config.toml
n_layer = 11
d_model = 128
n_experts = 256
experts_per_token = 8
d_expert = 32
d_shared_expert = 64
activation = "squared_relu"
moe_layers = [0, 1, 2, 3, 4, 5, 6, 7, 8, 9, 10]
router_score = "softmax"
normalize_top_k = false
routed_scale = 1.0
balance_loss = 0.00281
balance_bias = false
router_z_loss = 0.001
init_std_router = 0.0382
lr_router = 0.00181
vocab_size = 8192
norm = "rmsnorm"
norm_eps = 1e-05
tie_embeddings = true
optimizer = "soap_variant"
lr = 0.00874
batch_tokens = 131072
seq_len = 512
train_tokens = 737800000
steps = 5629
dataset = "wikipedia_en"
Below are experts of layer 3 (counted from 0) of a mixture-of-experts language model. Rows are named router (the router's row for the expert), up (a neuron's input weights, with its number) and show model dimensions 0-127. Each number is 500 + 50 x the weight over its row's rms, rounded and kept within 0 to 999. Numbers have three digits each.
Before each expert's rows: "mostly gets" lists some tokens that are sent to it at least half of the time. This comes from a sample of Wikipedia text that the model never trained on.

# expert 107
mostly gets: "a;", " |", ");"
router:491504482546534616530455419571461406502500493539509496543574609529475438492442490498544517448408564507588452579552569517508412495516567476532484503528513498466519475471476540452426459536445508483621486388521504568426501513482472510469466520497584443498570459431478489568431539505438511462521434507415555539525514496550551572373549540465470519464457372555449466415503522544512521570506
up0:478552461490586528449525584504547505539506531451459428546553535523497436502574519530482453441554663514497551445500591549488407475523421534516534490521480548541454553531551507578453514526524529540497509514577447553395396588543449581462544456603569446535501412462481514442600503454432509510517545513494554530509490491516537441467606525538530504586465473561524522429579477573486472465514
up1:511515520513471515440493509448457531462540459371441464582598465469447507368489504485476497492451468451468494482586480492402504493427466501531524489479518550547469589455442474577434411508504448584482498608501530495420511426460437436579407504503493508512479429555510508547481508522523373614555559565523465482478474460576522448426450474540521519462486590450514487489468431495580537436433
up2:523522437521557446494545583499515516583445451544445400520462366563492457600492554572524520521498413602511505434517517453463440541484622509503569486510459498467537443418450442497462459479510454443525471482562538433542552528556449469553503474490450537423437560592549429506470453365442548500511417538546585546552484516500553492525528456466540547532463495586488446473459514473515528553564
up3:433487529498525590535554550464611494458458517458525531463537499496478565519524540590554509636529458450537461446520433391456542515512468526439584499528592574523553521506406478494529547470518498464541544534436419562431540480489534502515472497531453493436470424492495527465548538495525551548546584474466441482481581369554428512514576456503489476602545477485408558614503520503405537518549
up4:431518516465657462536415543489554473532559506429484547557543428369486475576573472448572572424558483511595522458517526510427507519505490527481484462480430454481465450435568355449584541504512489597430511566557474511455526462547486540517464537463553552501513516533559532519444519530537421592516557534439485528477446407442526473490562500529532463478525537510444537473490408478507502552434
up5:423513428550471486463536496441488442480541602528463505564542442507506575449536529447449466498475536474501596476389426461475474437435371490435503438460423498516494470467468450567534451555448532478382516538498488574514500499472495561529554534504504452550411568523609484576505429454547478469518469465459470584462575543530466481474459460554457478516477512468647532588500474484454548524392
up6:430463500472556472484520421563499497597530514572421390514509489544531488490528530580476472420472472452509499502546485495441533560537488571486528547535549504454580379539587560500467506456565496453530432537558541630513506512529525581497611564521577437531554404573526538529598416554572479534544520516547499473533450462450539563451464472530528442423507452437456481521508452574573475534542
up7:482391482440414481566536432502471500426540473517573484479504435506525449453505492401432582575457421583458480520539430511558491388429495453437392516462524548446545522458552486518498590508473509582562507550458563447533461505463522467513528459580515383439538525508449517534525424457634451546458494519439497469543516546492482525593429509485454452548533558480491560512507553500449563448448
up8:475509528459495471446537481505457420529504504453465389474430425507472487493542504496422547422590511479448528493580561577524525468473508485529522546578503484450496538463494583666462526502514556501638467511527544419512464468456446551465464453491524533420528516548421480504536489554559528466389508387663507491485552479469514484434516508469449471480415471536497454532469426508488392453512
up9:548464554546465433466451418581494557532462524492549521441446507521549488494486537569471490465528505548377524384439439549457588460525408509406586557481535463528532522462510663507455512572610489522470522551517529506444517550518463488471573466541573469483459521484472518542487516543585505550502574534494509506479514478474403480525542528456541382523506416497404579552540534560488477522588
up10:483556425601442549575513474483526636508485491533494442406483490590538516569525446538544517491419482563514521429577538427523448545446521518443505495515507484438514491505425459436469493572525457450476538593526497464499492572598505478423508484496473522437433442527492471482512432447492583496409440538509541548553508491500502387525454535458597488620550559536535469468479532508409574407559
up11:461526482509485526537425402485553596419429553552506597511467502517515525507464562514440478539489451435471515475544530394557542578473495488476554461421462538571462527500506443468427523565521534644529518454463383583461509527521542500534515540517503433564472526500534454460551523449524595432491495408469518508504430443591450584575550509589485608529528465495519464516489445588430449487497
up12:531526559484524514486481533442534399490482494530493513613565495494414439434542511425571574493546550542554540514464444535468513435405466486488490468391444611451527547469450545470540559414523510456538525520508588479514554418425452569592432494469513497473526491500440531590471483484559549453493498428463514660531471532391501454421575506497438545491559488480480518493462432506491545572472
up13:589470527448463500470406474495526398450458562505507523379508506487554526461582511481507579486540478531456511524500476587449474478512536492555584534436544442508396512575534547479559551415460541489496482480582530461486436550424477578492433497427512467448578561539415483581455521461504514455531577538417495548540483490510487526456502519359466534571516418456460548575559548535575440511579
up14:452437593560443464426473454525493425490531511447520544488525468412555463517586489427469527533529410463469457464502485616549513541546617453501458498484500498607470439446479367467509493494547483484464528450470433486456444527475551446538447551520521515497463509504446591484407506547587448488553489531541515518557473433532404498531448422498516508562539651511416462485595503560542475531514
up15:500553469490484554469564505486506562471511518564466488556445563568492525469584446474447456603502529442476651469514504529460498531475515557570430533541541495578555599466460531488397518499471542496494442461504537580528545563544473607506516535464466478583600562480569460453460469452436551416540561459488536533464434453540458509443594553471450549452544455467550523527474527461460523356452
up16:551469460477507483503440418497450514479569542549562526519521517592498508552436500447486547442554533565484479479562557588589541519555530500457457454517498541501507570440472546571460487428470564536588520540531529468475383502433475559539465562543436495400455494408401502591516545516529404431491512569455518427541494536512475451436536592433449565525451473505427371429566476513509466524480
up17:533520511512465476525539515506480558476439455462516418467543450578551469492467489410457508434485409541474448495433602427485554361523468471491426478561556539510543439396556534475530424474540520520553571502468513430571476522501505551485562529434500489539498497537479486348553589456469483482575542489524551558451600442558462421517476514457516459497530529507412590544494577514553528472394
up18:500493477481493568494548407473473506553461521557468450529566587571468463475488522511498525507412509535572560624516547490576453476472624434502532514493528426325419514467461515423430397487401574431527519473455520495518483531451508482439521537444560513564595527447537471470459499540485405504507506544457572467559460458504571559545598472446528564503501467508469456446428505525460494498500
up19:479481480507512516477481511553523441470617556518479502600500491471637532466532456352547499442560546446506575516425524489475459567536528566449485509568563488595504519509483513527396525533568509488504555465464517492503481473622475525461555559548529397587509534483530497473438509461461589500507593466558415574450515525563390542427555484485458562474522497382546502501485464521531495510442
up20:424546448445516555564496460385436532521467512503499457418503455637500509537464457554491473472448478442494548477479412485582536507465499486510470530512475406472535598465420558490458505613482489503498527424552531539530530409455446534534649496460466534412514537419462584552473495468498463546445492460572475522476545536512556533472477623555483506424452478525465516527463584494492492379535
up21:426468516503445465485519516419520613521614468554499425538468502555531492516545444516572444576503536510535462436429450511593477553449512522467554466516462462459439540481539415504499489497522428469372536555546432372499509431574487552570499519572539521485559443470515488528520392434561427484501456522493520516576560541494469417492508539467562524547505567564485465393559573525428492430483
up22:557510480619440519548552514469457466489492424486529515525545497501564445427559513514468437487396487493454563439499529534463508542445454487593492507526509490492533432524474582428464493492515456536415524535400531477530604415560453465511528496451494528477681488579563531416378548497492463562531443490534467460472464579509508504405399514481583433513471528439530550499484488494549486497591
up23:503492491487526492457564370577444507528516483441563498541490399466422521470531487404503528409496461510487550662514473591537440452514448502514476576532442485442483505459500545478516474432556472510512355515488586536495509498407514530538470573489516372535432528585456523513514504409479481411492422468511452544497529471450553503613529434500438488522550530566487495465523474454457538438461
up24:525462516554622576493462558509501416577567413467531457514500488488490501466465465477483493481445499526455515480484613527499449583489503535491490489561459433505567437590529434526558489544504528489501375508461616506565452552520372573467537607526586518486549406520457466506419473497574449458568422588461478488530448465492483526464406470446503452537546556499410544452496513493555528547486
up25:455475527573489628470615505468574490499428501509543455405524473469463534553605448467488406522548503498461466410484488489495533444559540483479427483443564443555622571459457454522500559465498489453447542570552482482458518512545529468408466498502459544586453562420496579521414501471647494525534505428486501582514412530508547535524549505438468418480455543481482561496445461455456481530510
up26:542551507514517526522511479562429531419600449440568503540519515429495538478526561568509492436528506490499487526473467588544515476500503591519454486472532461406421435412487495431526501552530487545502466504505532498583550412514564453522533642422520534483520500446518524526477571444618512492392400542443430520475484510585448457546534479498539536563503584482446524585579541439473559596430
up27:547546591540384460567413473524468468456468539403608477565498542522489490496434491540538497398452531581553458537511525589583541442543492529479513540546512510432502493397549533428513554501452466562500502416536551472478531454420521443571515443542526468480433489406370604534470482587518500612446518414545491538535536442509485471506559515485545560485466463462479493522459526490449495515442
up28:523517506555429546459583518540513521568530453471463574410466484480524565561556582477511358573516502480393519498465482500505521496495488495500499493414436479364488530468461402536469430493526509466462551560511484554428506539485513416404556515476484488568449553591584497466571536441493455539512472544439516454424604591501481570549506498473517481512522517444595518399496388551504502505485
up29:476519470475511507492517544515452527525562396492479497465562524454496508512547570506523352382480476436459457523501560506429393491457447464433533480522418429464476540424497526447551532481526499457478520507423389475519439520521486449477499568426493488447471464436469484579492514542475537475639457459484409512406516528427608465622519462520504500546576560463462513473510551503525627510470
up30:560480509458530485530515553494501463544461516466567510462534490545553509555555532472476436592627485573435534498482479509546503543576505397503504375498449526539483473521466421571506511486562573479498622539509531515541489477433574536383440481584480521503574591548491502514361545460601566529503533495480477492416582521487529482537433488487530490508504492624519533521528432602569507500449
up31:468508483567424504555531505498474470369576528462482558524529515447506446486508500446491542508410521547512531477440460522459437464511390568493463534492414528478496527469461501558522438531506505566432551427421511490563505476546511504571530519431470539574521552497590615521528484454464580508493495488475522628357526563513482652497487494452425467526402552528523550451496499549574555570486

# expert 1
mostly gets: "|---|---|", " Authority:", " District:", " |", "|---|---|---|", " •"
router:481540451575488578505534470597450473558491491520525557517550576573507507516487482503516497462401552501559503587483532506508441485497522485498489522420531483466483441498371531410377452541412481460546476462486453575426486483503487465482559491513505487530508482485530484560450564569426476451527331544485604472525523589615488622469556527405470566486480417556494465448486469539524505492517
up0:546430600540510519532523420559523494514484511553487446527414506533547509520511535445415522495517537425478400501513623484433501500465540509524544530441399402604516480552527554462548421515466465438453551490546421523467467556450588542530502541501521583531470503429416493459428516490509497397475479434501476514432559389495586504516600499446546494486497542562491439517538397463539442527575
up1:453482465564517445470513487537447482623528447492456484451412464632466478445498515477504421506481491456556555462479516511475531556513476475534451515493396451550464456489514498473471497482463412476493497524491467416528598433464543496511540527569464579521545458472534465599496390564493455418466439528472454520541579549427578436585386486515486518439485392502536578364481455474511456468549
up2:458533518488452536562499446477456502486516456473497471493531438484539499538439484502465454423430554470401521444564593480504380507422531400379568516424541514439516581428443529476487550537531511571466520527533447539528407524530502580425534497501458428501507508585493487546542492579485454538442567496488594444486446557498588457453511432538451474437584559537465454561526539547556532405425
up3:546547480492521555482477552519430516549537420525523546506398565518475522540497527591441456561502504483457527519432456528427477462523536452398522459420494591369483489478515471540472405533487465472407538445540551557365504424487569518526463507471536453487457469479643462512503428443576520486498507508542501444460577567549467439454500447472468472432527478494584582458428523536414463445545
up4:629480483462537491539477521528477579540498428452537477531464546458440444567536468452422524465467508438526560467589540507449464516414534554555428473446461481458423636483565516523450450524435509506452555478527515571590545448481487524558585499546444498554556485499522538613432387528420515556464463383549523498518516417490453476534554578517491439457480499515496524464557470426525539589512
up5:466446489460511465471592468510491522499563393500540488426510499601573491512510503453439459574498360448531467474474522551524556476476505534402532493498513566435508431522476553494580402562513553470563495510437495541573485532453535518603448459549565529503401446478542504527502474539479459506548418516440526547507525458460456474536562385536537406475475545396600526487481511605504534595461
up6:478523551506567495485650568567482517526540544459473494470579552454474464452489498434521500493592653462576491479527586471495527514502481532549490492521429572553502613530548432442547446552492440452448540536485419508467523473500523489425540581601489544540547355532498523493484451527502502548590508510531408595507493469582551481441509498515518515552442496514519467406429564512516512517432
up7:461462480496548524512412470479495509491447418486575451530468528502406452363506508559514500492425535461550460543467563469479509482505468525559408501519518410397518495502473511493413560585484528493502458450530529514517514537552392475547529446494575491498441449424454447573484562479473604548585492588378614572558474531513467522450510458565423575523487457523493562463576531553455561517530
up8:542508451581478430481543507471502485461592517574479436400497501514521526533532542486545471489414480489534565416527555398526495506510540620498437551570459448441445497483587493426454449439545436454514529515550580397522438617550502423423527542508519479512473430443595534518502465469497501448588511530466491482561587493481484541507517422516582469494427588423492597438478498503557504458527
up9:524588474541533431478506555503426466489535511498528528479452468503443532613540510474581529539528529546421469572549520520443445498576537534527452485559534512456439481536445446500499624607581547496439438497437534641544490527488540446507362537526524464424592523609522492463472492499555445416480545480445508509486430528390518506485562563459578543540525527520506482485548550506498476597471
up10:506476587473549537470562498519420468514471456471450504572412413578509510544571640538542436461469516461527486430446544389604463479438481516471552534495493481547403521574450522480557467459515566528575484619455544407458476490493525442545492481502514432504501489455512598537453486514523552574531458522533473428421500553464550456519597445460463435519428594477555515488579456514507483518552
up11:464507554481439577481623490523484499553464482436566505554563462434505556523534540562498469576535413483580457559556583510481438534484515509457541498464457471573527500438542427527488419490465624495472421514388506446478459478510591434527525557481499444494455484550463469412435552516495564550656431502443472538486602487501559546533497491479515475572509489484553565511432425567529473554531
up12:480460466531526487499538495493498475487521516483456493511550403498515523584554538548548473540470538384476537506434468463499477523600399546378442557472464431362463508460474522492465488442462492453537475501604428424481450412555568468481514489571503518555435571535601531519471542475519481565407616582513571415518524533520493486505491522477576480516414481500538542492460572468550486376492
up13:546458560479477618559445588487463503526514477538602532483508533483566445469479412491387530419519392441494423458515491461520511423560521533440434556462525452512477474523514572569564495552465475490488400477466380522550421484598447534545456515489499528575432503456503451470482576447414504605452484549493498451482468512469482479508429542405594486481491473538422496569500543480498417510523
up14:428485549522514553446581455525418461587475503567390540496554487528504595500434512422501594464485429490447582492478495586519463480484491481506455512465513520496467621495514483410523532549506518552552421536461528545557485470531472521533468491548396521495544542495401499540498481500480458441485441561550496516509512512506645475506565490558411502559462593479520603593542494567513411492387
up15:396496483407525554482434605479544468543610449455555484504422504494503500508435502501518517515615426518464481488455524545627540555451475422473555518540473514416526572455451555472544509537489511472577482516473532563534480462432481496540573523578503507541564490508428482519485589517537547546399479562501550535411503568533547362515482468518522475461591492564473596479545566424435501516507
up16:477521558512419502492543557508505472475516496476480475510469461602472541548613444526520477521489445522532543506502518440531432501502464489473452448502416367567562495527607631527609486528499409453557450528358492563440465527512524421529556569461507568544428429540420420519486444489465583522524398501512454518472519484466491466437518443542551565552501540440470561535427523477527493463550
up17:518488466507530556516522482499476635486420561601444604516506474480428452547540539566545497478508523538474563567499511521447464530514576575515487477484501523472504514456577553560442504489475512537528531530593518607579493486417392464471503536516495525432403564539433493516466474572462539508574610522488510550573459538514499532592583521562497446487587419467398534464416487517545536472589
up18:423465456529509562474571454486461529454536577492502442449580553478423485464545484508507400498416395512505482454548389516520491461516459444385479515510497464565565441487506492519573489516576452383460530548422500468567498418614535511495558502445554455475513497500374557508548514390576560459510488516501485585521504434588507524520423429501433484470554547475559450503452490534490505568477
up19:520443407507517605526511532514493595528427483495474543505492492470487488523535568463566541510537557536469612590514482521565494472558476503499529519470471507493478485536423489493443527516556551508479535475472508453527551469556424435480597562448441442501450533581510555461521566521460497411480419469547444524492368580400494587569487539476527381432371577507430518501496508528498520391564
up20:520485486588364426504478594458453555448474588491454508518484396525560518514465494572459454490501475506469564460602472472519495499521540614550517407466475505475537457366489520473528500521529523563474536601621576486462477507452514452509484545440461467436445511556535446505521475493453559458534483539449604545516491524390478549488475561541465631536554482466520446569493427516448534492504
up21:447598441474396469509544437525465531494417587500492430434462501569515507489472487483578529530521376499462442542445400498495459569523484511485424523474543507410504508513525544497455429492457485374532591518462537441493525481573480435510553425452495509510564485589504565500547570520474470518445482523398586558393555480559429594480416520521564504567531502461528486560535490457466432536510
up22:553498467478463447441506568534426447495359465511574542489532536495481526495473548500527505439591495464561566563560489518544481525511569612526580503532453460467381429553588433478507525544511413505443469432445494470474586386503482347517467549512514529520457464448440508446553474513472544569542492462469498551488519501516456491500503515554611558623455450509535459511553520457534475477573
up23:499505517555428520502485457372581489534551484440426635518528522494476403511460547526547501572523426645535535535430464516530441468494450445563502528486577396490571537549428437512551526478607518461529500537495427518470553460456538466486489486550475505444496577498483519489427592468556521521485495523557464551519511505457566477504459556384409498465435605528485507491470531414559496448470
up24:486480560518467531488500476514486519552428519448590537400492478521539467417496489539483552555522524481462531530507424528479526564521489446464445471477521499515523539400566506466485457458640495532473514395429525602440505523528570465434570625489557466480433478547459431444448616507496434480523498486401557537533471499520373481544477473595535486498572459497474466454482379473385497489534
up25:520492503475432458474494518465538555546591589488451542560648492447573527518477469478497469482450548492492436529461543490523523519478483417480470509435543544471524480394452573479350476496426519545460496476501479510536425451480485495498524522486431386496473456546571548536413509511414498553470612585579565388473508517545396496435489523497416437566512534509481446531425455562473541492488
up26:540581461565476497511415384612484474522425489513508386434500488502520536536499491402426620523502495510553506486527563424577474505501432492490537478527529470625453499595498574490403494423488451537484475411462533486425561568480454438556504500549521436473461416495520505481488510479454515482517471481525511512542440556564517415551485463538583431471494480509506521463628519516518610443550
up27:491447521488458536575533501575551501527520483467513539524552539534508551403463484579561402391469504506471483495418518509458526464452518513452510519522469469418433519519507512547406411466494504557490538530483425497496529511567493421499583553542500503520515473486540491494466517504473484557519517454485393364557503577465550539586449571501515463514375424488471557398589461353449441579551
up28:446457551533559593513587379502471395559620452467551499568549500549554490498591545469579505566529552529524570508410436506422593450453501536446422475504492449573484488547500489511522449625482438491508499422434548476457554498507477430422486438489511477592516508488513552523452520521511505530447534523555359550498486570438428513481491481520514538510554515516517509451463497510577501411525
up29:554566662543491438490494520466500635435522531511500465580387442490459486451502472472528485514424560469478495471445395489517531573560516523528555515523569557441513456486525373477486598503519470566491518415534490482484478469532596620497483424504503544518380495497486474547521469469507518420468522537527491490548512545519430488555479517505477472515517453544451491559504567538522619390561
up30:492437440608497502513500448524443404535471482546515427426491487520463427486426491569481422481487523422547445503543408400461560505450518493490511498433540477484494469503544607532460465593459559512504453610500428519502484398447515509528539487473552447512512496479607368534471465538454585526426459492451546488467521483470616525507559529428462630471434503509551489469478502519466571533569
up31:515487537466461446573486471481494493453549431480545465541517516526504493548447457518459538447490495539398472554462462552565450428544457431523495528492419562457572430420484558448445475494510495539690529526513451457478464461565491573600497477452492559518461536490534564454494500465495484555389468561444488499438515504497432629577411536461524447432526526518490554522603471387531544555467

# expert 182
mostly gets: "est", " Congress", "ution", " fund", "weight", " Secretary"
router:494559410476503542401454471535496522558556483535558516553571532481512493454473455495530541484439484486544563490606495429580478433502486443541418482474563436460532458449471508472410440540469503496522507535479522615465368391431540451489506510479547462489496376484557452486459481510417402416501467550508529583536556517535515535516492520437436476474426477487439436465622463502483544537603
up0:420456465504528532450505463541485504492418471583505524482486444488531531467412535527614409586509508456392484460542530515422467420490568412537481502586540407573533473509574452495403476490512531471488452462489530572483577500500470517541473556480463506471463511579486420584619518493508457482578385514462589472536567489496428437552491573439475436578521480525497572496551400504508516520495
up1:457422429405442505476502503492419449506534510581544488572484532491366453421426458523585495471432522476566454520525531414439462518524497409459530522472607489506528432527502536467494485554408606421500477435425558528544518516492494581496480416466535480539526502569517441575457474600466495423550458488492513483584564487439536530550482497494419553517427541604487449465533510476439504424477
up2:521475575411463508541569626449533475515487461446514552481590422434495451550435525503527544539524394548523440411439464426498457453439506485489499469488510561456467512424541578388524534515453502530486490578451583571489458435512462503452527496553503478547519444518457444454489538547515421519540469472599457531533473503424574574479549432560524589539502548461494476436416601458588480484546
up3:510477435477507466566564535522515434475403517496467436493493484435573538450574501475486468504430501470461523512525512440464499484573492510478534551517638448534487590475555554452455510483474538586509499494613495485449507498488525347601437423545522528542427468505434594524477492501535514438567526441538528511507536506466535594481448551541477502612547494640536423536555412515430502444539
up4:463514503530522501452493508495440412499530604593437510445549549550575478441476542525559532568553508469424489396400494506520526422498481579553493496511540493497609399448511398437484536516466561485461564605557413488444461391423488430455397541447501515540545525442519577488553513458480504450492484480564478554510549524538500573434488490472484539612483470452559510420513463553469507510475
up5:440469521359415509531515479507497507471498478436609552591523546516527520494400584426450453507583450536531439598629524522512565546440475358493527513513459500516484475541475481500442520433506529478523487444424486478515506557505540506476423478578506531465472509653514479441557541526514417519465538573560468495540543459452534457528518544492379513452450472516490538522458543501407459523513
up6:564540401540459469513448569464428490410481462511464527460542510400521526458562533463409491425410436391514552556455511488454378526577531479459504453562437589526434564542509471480574476489565466497488484540467541448555496515523429451461568507473449539467498539372424528527475544544524493478462555458494433533447407567501466528596479502512497515412420547536510547505485454520413482457451
up7:544471497513477446499484446550435550470500518532508461550474521481488499541450490543495578559476515428527575397417493401576555508567471471554388570444398429443473498467449534511525526520409473506541467504510519527402528512504431426454423515484452540427581506520495392416577435508434434567516520497456520497467437494545636440489469523546598510440527549443455574451508526476442455500485
up8:493580527501517466385544434496533480541495479538488546534485536531500557491431557561464448434517521475526508510543441537436416463367454511468461467445534447500537430529459560472473514523528552542474410550415604518576623531469420527519563532523495545505546535440566537474476549480542483580385437473433547527482563453459533390425470361432524477538464484502511428503460490552494527483467
up9:437575636511525345534515594469457460482473404484525504558563498455542508429558541534521448496522519561535593555581517436503516508477476514441490539560462475429452493536530449471443489453550387532520490487458443536513395531534479508454481534466485576469484501615508456507533472435522457409427500464539456490557543533470466573475494505608498553485516490509427429553611505490493455430560
up10:478596525503481512552498456399492561482558541514522531532503459628502463488507416487380519533415552448458508483493476571527499518531456494517527407588482513440552499423479434438521499551492421472517467462545496549624418408519536500423547554499452537544464616567533482413531471519504571445529564573499569535436564496477431462419490507558545488421573578475442487545510521533529543490511
up11:423506510478490530433605563470417419511511490446488417487539503532544524493469450627592389505513461582503453477465556519448454512443404472381448551469478584450509513566549532472490444497491463491456452507426593511565486401471526503476538513543629513524457560521488454477578502507496521430472491404565484518532482533507486527561510533487582523500474519457446501436505515526471630588533
up12:445460480544445505439511513531524502489483519494498572446404509502602550554482476523550499545528482552499435480510533449522520507522509531552439450470476450464382482445504449539535541413618573565537430451467575461430570530517557474554498517619585455406527519513413524415576588540493540413496480433513482618519491541548522518505474491464438491494480532546453619512408485501562440426487
up13:402548602482563474527521511549458547439457526495518493518456542446420574471443514485505453525567503421558644488588556487501555496413432438550538423422466487535516467484574488562491425505565530467488487496470471483586424422442495466535415557519507471533508527519499525511374532436536515529507444502542623500517547550533496463505521427399505477538593517492567521483489401547524433443501
up14:446472411541514525483454481523459542616509550460589451462502473475552472504564474509513446558431588504549516497520476532487531425567461477498464586513493437504498541477520501514549523536491535527471466422429498491590527399629517489542408543446472594489484471529544410497609586598529514502494544509511471611504496503473539473565550589480603428389510440467485460474547472529450433562458
up15:516483516541510470457433496458510519448568469470346579524465437465383445509491423459531505467482469526470533541559442512473591485424514441482418435523412452480511425380520494451452528527528529485561488541486492553488463523478434497530608531480434531518450477450506499597528451507552468514491461420429454466472598523612496557604474379460437475512454466446501510502490475418532554534535
up16:578465488501467486468583545511542559590510372469582494521474580540535458497471448518452494534504452484572532431552495471510444590564467475448498576440504449452509505551383424515544488530495470445489441500473429497564547553525536566524602528460482451410478494490514534541522579511499487488446390495518477480455606415539583453432523488493460484440522401445538576556482541460523495576392
up17:494568463489507519431501484520456403492473508492587444644502531528515486511544587468564472503494600589400451501563517535487461499496443488525476450480503432551542514517527459352460565487544527542448525492456526453562555464491531538561453440502528520576492533578555504523420547512607585427414538613468507573444490455422474513526403463472500521431545507520545435558537519508530458527565
up18:499546462404540465484502608513493468524494498447541514515465424427564608594569514542485528511490488436578496565427470489491510583529486495565506362493517590482513420481436467408543444517433435492526524540560487496564474465460541560517522537433532476411446354473607505478442514493543489441449495558555497539560497487529537545534492507526468467432593428476475398543487529519520494521580
up19:502496433544494556515481493562486543401566576597424581524478454579529407516452575441548565448594518484476598456479500517508487479507531532526432578531474484524483579532467481425461443534452488598496543563565370476464469493466440481517469463463514472458518472459521526475526499460451529505406502560561455509494386481564517550491491565379498501568477455481574472408578501520412495498429
up20:479539454518505508422453584516495503514483525561517461488428608532472550539475442500520537437503447397445484520499439512508462515508470541481468391472539386446531445474584494418391472455531513564602450601535575534535520557488488524491402487481512459531543513546479575561437452552457504520510488536544499474479494427512543497513438463392510422456496531533586501479634557484624525479574
up21:404437479472567524484529486536633490392616420452537504531485385463497528545539570415442418456437541499472484534456589496468517507535507492509398496486521495494525393534501509562504502469455447467491437490525436462524448534458496516469552629545428530535489502586563551495493437529454650498586582485469498474477473545577478526477485431475518453515505561526521472505535534558497414486469
up22:535505536436531498574554498543508514554499460435579610502536493497603482435522616590476484464604573484432581601530437543473459486508520600589531544538482469452492528505444468526454528415485549471534514464333531491518546452482479489517472478420480474512552517477523566511489455547508541467481452597596486540484567533539468450541420512486424457562492423525412553508506496485529439523449
up23:439494448585516483398474475517499583557429421527495485525542465536509494461463496535516539514476486450449400580415539508572555658468466484517430508445522548504495571534447458483542436490564443555504525474492595535551589490526554527417521507527499539518430526424503442502472496603555552468521533598491529575496435488491574478485461421539567459514516455525426521504490612446511612444535
up24:557414543544472485602391561484348502511516518469530395493567486588475588514476527510533507392506446491503410511482472547474367523515411539481491560513503563513512431545534447568451463404537590539486489443543564550590531499458454484526561423539471485520477477454550485464464483420470456430506547476467475521506471571502501508414509475526522479454531422406491411515550518531504523554495
up25:425494514555475539516519555526431493439463483450489469491546490538473538512562518559443474439447538563438420549456438469533526501474407566535542531402528532462552474592511476514487551518526628510470390486639475581567460554457533530436460536496487537519457427498532441589442466521458510469493502463581542425451474450530508425542562438450469538585552420513571498481499535595517481426412
up26:506596439531491493437517479542508532561500519480419553457573493503488539425453428444412532457476563528498514559541493408551469589519481550502476492519583498559533504460553527516505512496447530534586562493472569442556543544521503562488537446426519519497426461616513482485558516539532613542576521481579501566533511441444529474541376438583462621537481457581551512516591434561516575534523
up27:552417508485506506502524476473398473533515471457561476527536430458475507456518545503511463496461464534551461384530479506564438468492585485521456429569442403547588505559429471480549453501435498529528474507550440525537516536462389555533493495555534486491508467489578535511540444566452485480557511575438510525469600509365443560565443415502591419491490510429515538571443474638418437514486
up28:586504492549554497524453500494514455507504486471543550605491540469534502568466403572527461496448392479411532475566588489529539501505501501544522443466457572426514547503455538500514471545532564582530503514493529580517495414339559490561439509522578543480452531483533505549507500551501414442495520416385431530545493546538410432600584491454526538450491556521517536509484620523494564482439
up29:562549483544502494581504442460527505540468613520472461460542428602396445496485486382548439552537493452412492481491444518620476418493534490428574437493505502591447510486559496561576427556432468464506599493478465525511473528559526443514516556491484481475568453541545454397468447518510458535614485541555427490464556466465430556451466482449524545506520581525456463475506450432453517412493
up30:566522491526539506540485441474456437541524566467436516438597521557501483439587490572494517530526546529520615470494536496526454561515499515507531521475560504457523522460523519462519543511567382551493588477584522480487595494572461499507548498505582518481411525460434475550466502415580452545474485495546622540476459486469532537493361543547402584388535577484500512443593422509469578460477
up31:528446455521425484469486499440645499521643432530506618439483478554514545564462522554479370511435562471456519567480548467600594498503510517480515437468478466514415569453570432467553519579452471562465505489463500481522490536521477532480511481581532510551442518469473550489527507493511479543593508530602470510634493456587477468530525438440491513447483427526509504509426506504562494600528